From a checkpoint of a small mixture-of-experts model trained on Wikipedia: 40 experts in each of 9 layers.
Below are experts of layer 2 (counted from 0) of a mixture-of-experts language model. Rows are named router (the router's row for the expert), down (a neuron's output weights, with its number) and show model dimensions 96-127. Each number is 500 + 40 x the weight over its row's rms, rounded and kept within 0 to 999. Numbers have three digits each.
Before each expert's rows: a language model's description of what the expert responds to. This comes from a sample of Wikipedia text that the model never trained on.

# expert 22
Common content words
router:429452487480507534555547477491529514519484482455538394406508479508546511488518548492444498540512
down0:526541513525475466489451493522469435483494462487501526558516522549546461539510476443551535547466
down1:484480488545508441498526532570468558523550420516510479515459516515493560508457455507480493484573
down2:480525517458490573458577500495485458527492510493453463515551515526514515492533544508519503436472
down3:464520520527459569521511488472531523514491470521463541515483485483494502537556537502505439484586
down4:506515467491533513520524502500473460564466543511509471529537541467442477440445537527481473492542
down5:476511458505525499421478473503501506351547443532469523433519514449498496493463512505498580462500
down6:521541564506498469512516502429542507527488531567491431544508520482472469460543544492480593508525
down7:470477535480471504527552442453536508544475492507585526455470507520542514468483517492490508542591
down8:490483480485497546553512576508482476545444508515479461477545517471512473532472493512473481450518
down9:558504572437539477481451470580514456525486546470479445493556491499510470473475475501518581419490
down10:549511462535478451444482513448524475491520558509451525504474487484512382505461438546492500497490
down11:573434438525447420519437502557499468459474543510484459514452488492484511477460490533483573470465
down12:496546541494465535533480415435525432476539461568474455502523479531459480441496461505488496521489
down13:491420442541524511534418480524450513446544498525512469509408562439552515458459464534535504489459
down14:570504468462560518536515511477531458446451561489489444484441511560505548469476452479488444435548
down15:510480512465565542490591496527501506526484491512527571470469483520587500464459541488525485453436
down16:552450494479527517490522525481471469522483510448542511574523467511534479536528478578468450487463
down17:613492521510456568493499481555494483438483540545488493465519440471453502495426533500555554494522
down18:520499489550475552527488467520490509430480563475476458508470436453486469562526498460470582476475
down19:510519515477440562528512530469487464492459526540572536458557471439458490507505538458492449445519
down20:494436486520431515513493527487526479519513617539517473449547519508457505501574515532471475564530
down21:448464504527498507440469432570551444455484500549489536475498499516524537498472553465466515541501
down22:453500442488501508444415521512421491473474460548513485543473534461434499525469471517556440521509
down23:490475505482490504540490537472507521493531467519533549487544497422548521539459536504629421418506
down24:450514545475535550390565486578504531494512480522514477545501523483489533466476480497540456476488
down25:580549492460539468422450504536466487529449489518541510525543534500515558460514513489427459462504
down26:512497499549523495485590459551516569443539542461485517447497502466496495490516472566569464510513
down27:419526513429568460508484443485509519478502514555461458446498418496546500613440530499487471462544

# expert 26
Function words
router:515475453542479504504532481470432493522458522511528539483508495531533575387550471577549531488532
down0:427509467501451477549496523449467442553524507512478435505500500527481411479518498455430399566490
down1:501538501524506532501476473550592462408513511575521524454493440435521455437523481474469453497477
down2:521549569521489489526531519529527526497441502543508551514521521414510465432534502534535527563543
down3:501474476560464468589474532510495440489442428542551448522470463568470426474497548474548488534562
down4:482510517509487562461500520493539475468509437499482495569550542476467400505452519485498479447508
down5:495519525453522537469451551456562481522489507452496486563469529577522570569549506538551512465537
down6:571487441458547455509525558495556484572528475535436448496452502585494532485542436514488469500532
down7:509528530565495487504578482447514478554480515456460493553466502462512542532479535535498521472506
down8:432473476503445486445582525556520445451522473439525528509467458565545508527508463520523558526494
down9:464498524472508476516486536491570544524572544475437500578490500436529524508515457469501481510461
down10:496497517469458427462511505520513430552532483515410517539576528550561500458466522459498431545547
down11:517484464529442518509538530520515489454489465476476547476519506530544506453515501441507508518440
down12:481497506428478505483542477399423520542552568523465467472480512507487543489552538542511489482473
down13:489507558514508527481475408554558516493505528473485519526532400466535534503524409435528472564456
down14:563512453522426549497522538469481566463535463526507459553444499539524500459543492532475475402537
down15:509534564562433414583496473567506563391480458502530501505481513469523505492476496487553472539589
down16:566445569510534500506529525510488500527455546548569459518547473512515550508571537437473487543528
down17:551468463475487525419514484484487501535438448516479482598496524527559520557497531500525525449558
down18:432552410446525485536563495562457456447487513506481490446490526440509540442548453515491560390463
down19:543435529515470510462561407511486545508481477453474471464472519525471525470477471509517446526495
down20:500467453467509545526438473484441512506510563525497483522523398541530497515480514529514499446445
down21:505567483490416471466520473547513504449497476510466486445434528540434496474452498499526505519451
down22:505446486535513530464467484472496491508451473469479483467535455586470455488461425491470520521453
down23:517475502544498483431437578482551497465472566453505502520498559473441529527444483502525553491474
down24:440586584480489469560548495504526549468487413520511559488471500501441537517498572439537493499504
down25:479469406517522559496563582446595459487573473521496463487505489439512525479489519454521577481501
down26:507550486527547543470408508491516555481504481501487396490498514490440427567542528520477467523449
down27:510560478498472484528544506596474524449528498568431568510484509418541480521452546445485492514533

# expert 27
Foreign name syllables
router:520483473465511527573467514521520424483500566487454509474474528511484450538468450535524524461475
down0:524511517490473476496616457523490532491458557491493482469482520527472489488528539512485536521440
down1:472417513498491456548475533469483460535488474548482505505541548414467502524479538465485550481489
down2:515469445507538433520459554421495487421553522562525572468501545519562554486584468553462475532529
down3:512465432438514483498524485465478591477462474513503510503555507513478451471509476442494504515482
down4:445510524522415477499488504529471553517522517468499506477562523476477494503474627517510526481530
down5:537486478459494450501438517487526520474454483517523447417481513490441505499494485542524530465486
down6:444478539431505527500420496495536448498460543492511464497477458530449541575533531529528512496484
down7:504487564483413496531543573519537463520450498479420504519493458512529508508539475516554510477544
down8:551524526523462420417484500543580472464460484536412471488437513538492424453479499592452462531464
down9:490502483512512437485436489533520448521598498545487421505494441520523558501484546563488468492567
down10:508475546489456458555513476464453459541521462475521474568489512479524455489502507493583433483487
down11:459466538489452480461612509439510486479487435579430475492479485478498535466529547498523493492493
down12:439514434524476543489440472525437510447508533414508531389486502520567467442489532522485473511523
down13:558429507515479485453490428490475476540487496452432484481483463498502506509438470464483496466527
down14:522486569470506529507552483486526568442490563475586509500522495493511483450522524478483495543553
down15:493509520410493446552501516533511544508448450521512440513449505575506433558528615395466517451473
down16:468484553552497496446507499483593543506504510572449539504523409511500514508534511504460408550501
down17:561523571443542481446583524553507526535508468625490481599481436485523467479491557509530539486452
down18:502500437595556500570442486430519471519478496452523517537415453556485516490456488471491515469480
down19:511447484567406466459520435505512536505543465405457462503542523534513490560503516451527532488454
down20:470510483512579531420546521490517507556497507447515516428569519447620497458473525439501529489476
down21:485521501460587550525535584520488435453503483417519526471529450567498499439503493508489483415499
down22:493519570472456470419555516512527482563493461502502495515482482530530490473493512461541488475564
down23:464469574463451480543538533529543501538463515482564468558580509488594529464488571547541528423484
down24:477417521470537487495541548460478509486473501453509516485481556567494470397497518505509516457529
down25:542511411488448451463456608454452484521528488531561480511522523487554522523430496534502490470507
down26:562541498501497480470452547437440474506447543489483529504560535450462540440632526470431471515451
down27:439460511553438457558499531574449441501477506520534414483448487514409489554576473534543531544518

# expert 23
Opening brackets and quotes
router:532519514508477521552491455559545502529491485436412480444507484500561477555442484431505567381517
down0:466539515534548483535453498457504510554513460527535471514473445526522536564458469507471511467514
down1:473547560536496524487579467508577474453484515578508538557505579463489466427446497511482508511497
down2:460446543486540485502527514474535440553498534435492587470570542428498528476479517460531547512468
down3:467598451485531528570475429506471556529467523487550595452519445474515493429482457598561505518475
down4:544470436542570426532433506516481465578517454501563460497482497478496509459539472518497464583520
down5:441491515535492527442491436513537491472528497476493521500519542488490448528553530451536529487465
down6:512479558505491425478497452478429496478513496459511554447496482436518464476455410466423451486496
down7:514488490486491532545485471523491511540541522473512505496527461447540525492471522440500462453513
down8:483445505539524518534535445523533458500440525520459509498521460481445524490541489475495531421542
down9:502469402489534524537534437523522495453530388518482420473536510537481506423532460486526477502501
down10:543474488459512496445458444452496520464523499499538513488486445503467580489559516547487519530513
down11:494409466476555519502559545466559545519525550490515512500449477471517525429554495470512559439522
down12:470539443420438514418485538532526523541489544448533521600556485506569549444503443440585542544514
down13:533509493466530517464476501540561532508505474478478519453527521448489457457454490423513493487455
down14:570502484605472510500451505531496409602541516481492476508468508528526426515544517485504474519523
down15:390484525497487427535584521512504512504553473478499494510497567494505542462464401477467487510487
down16:468493499449406475504459450515465548447473457516505480463455496491418557490425466537491558486497
down17:487434556541489466550467457492545530529542546482542517470485478521498490496548486547463539520516
down18:482525540489422530569502546413541473473539477487462434440563473528465520508494480535545518488510
down19:543552505508502469485538452491538523503493537542504533461513541499467463496459519456555479436523
down20:510515489499513503437501449488587424564493553496494544511549515533527488514519520462514473530504
down21:474537497494507535524487484519555462535579499518501527542448489494471473512523439561492474482510
down22:485615469502563499514488469565479458351517560515521519502458454552527451558530544539539519526532
down23:496463556570519543485519450496495517458555542542568452462496510517476559432464498463530513448451
down24:497459509425508539506431448473488491522508499484417505470477518454521469437553493513417549533510
down25:447523512517432497471540437506576536540442499497482489468535489498518464445440525505491514480495
down26:586588479524485565576543473494529510551504506495491475535514453521460521542458560438436475484516
down27:561517493564502501471530464482569495528527511534512517524518548489489498529530498495530491438498

# expert 5
Word-final suffix pieces
router:511448506471533442561501532476508445478543546490529467494529467594470462514492476521515452501531
down0:493477497560484504442574474488484485495476458515497486570474481544472475481524523532474565518497
down1:507482503469503545497487541467541572497541550451507471512501542516573491483442551486538411476481
down2:466380582514517554490487488492461495529493533451506514446536521489529547456549440498572442461532
down3:471488467466545484539463508493561526494527524506527553523473476526562454504516405528549500508513
down4:526521466422514561503469539478464583465467487453505471472483446488462436493498418504483478475503
down5:589568436446552462518450452495456403482528523456478468519481563536477492511583540529402525523550
down6:496511510550548551428536543508526507471506539470509476507412460514480548488462501538497444501493
down7:471445538452452472522461510564463498514485502468482515554472501536481442532486480535556500420423
down8:502437545480504575494474585502497502500584551474405479528532530526576524553556469472512475458543
down9:483524570420469517452463467489468466472506467477491457526415474478545509488489528498517498583502
down10:478508520470481491497475532477549534423529471532450530454516500446439495513514498521481533559460
down11:514492529508439562469509483557464487531532426417488486563507500540490502546522431504588465459481
down12:492495493489459449524531457540447529451509468497480512557491496527460538505488515424530557534521
down13:479457441507510504497456519504412517493507450557459490508477469434486484463411458467510552460478
down14:492557474485538612480474510511463514532493515577565438497554562506429424446500438495442455451436
down15:481511574488480555562441457504423574465572540485531544492429535500505489511516520447531520450504
down16:446464474534547509616440451476443470566555490537456502481465546511459479505497439520567494548435
down17:527456452534497462496493489475443435535477526513487519474510535487499405516522478471462500472589
down18:484472550493404509557561517490477459521529458521497545586593582506425515487517456501536527531516
down19:444503471437519520430487503598439528506540552511564496502433468467520555470443424494492526462439
down20:525507508475500430446491496494415540556459555430516501465466538510530454518464436546555468460549
down21:479453487451534490497448513552497527501560450532467516496474478508430465529486513572514619404540
down22:550528464544550487464487464455442493512474483456455522565493560603508441530534439486475482439574
down23:473484475494438407514536488538468529424463534528575543572499440514429543493503499546448451535496
down24:464482535517501435546562522509559455505471536490502526540529478457459482529528471481508509503546
down25:558515423482487529438496547521518504468487533537574488459560527426513438494466438483448449507487
down26:482503525490493543449507529565503515502476552477490552520583570450432499430484509561500548529494
down27:549470513483539444504571512527541453484470451522500503508519480515500530427494500470467485481621

# expert 8
Foreign name fragments
router:507552430479513516491481489504507510450470454527552572542534464484473478510487462504493537514524
down0:510524493489533546475432587479489553535545501441462509495490477486491479457419500534451480430542
down1:490542470579445509435549550487450529498520482508546469451502469521499541514470481500467493556489
down2:512549489535478523501449475564518481455471599456498510543492438470483464438510465443480506507495
down3:499493534459517556462552485503549450506553532463512529524467503517487467476562512457489501494538
down4:558459518514449485447500488469520456512516459567417517510499489419526502488463510525553543393495
down5:494532444524491465460462593498488580520553362483485519531462555557492446498582563516495542545462
down6:525410462534490544515471542560540496499492509467499503533487477499482459540424473576508471449511
down7:517493507492517539464512498499508471547534407492500533440497565507530442477539476498498545501502
down8:525510500484550501452428537508445534470473495519463475557485537478486497472510459511496542472514
down9:501520399516496575489470500436503500471481576494457557508522452515525488433470513456529541529611
down10:508533503487512541506504517450556514501526510512492475538507496473527482585463497464554574499468
down11:521582536508541515428421424561488519495492541497531498494557505459528474497417448518446538479409
down12:521452506538524541481470525472439431470556592552476567498550526512554464517525553536573485466476
down13:418521460540492487522521533513490538584527452473557486499450545515422517531550551404541573473615
down14:590534542511445523450571554528461496476460482579492511547442515522531527486476456505543486499527
down15:470495508475474476526508448523480443503599566499495473397476516495486513513556498419514502497515
down16:507447418518532526460473461542530603502471431462551439479473522531481446526475397576484481457488
down17:418482545511549540522505495507455470481481462513513520580507454498480435547467508550471461570474
down18:478426549465490484514475494528528446509537483512522585433519506389552404480453524493521495532505
down19:445513523555472466508477509441558462462493568469566478510520522416543526479481454536548471536523
down20:498430463475491522503491510554456503443523428575570490446513491529500503419435515509458523489478
down21:530484440493495469486454485515494471457471456527523519501525521501500439468483510484558419459544
down22:461475500571509446499525487499449505502510561491435507393419505508505527560461459547516496546456
down23:528496525473498480520537512525500538484479396482468521414502416549572494499520524515490582501455
down24:587541540511520468499532475509479561462544515557476422533532574468508488529487496531486486476490
down25:472498494511429477493506516520536507437563419502396457513490503420483481507484524508420515534514
down26:503495566525455524545534527588498475445506520389530494479482498516455526510485611482512527396479
down27:538425491527447496497448464490529444511518382434516477480472502494502495512479501475470421511528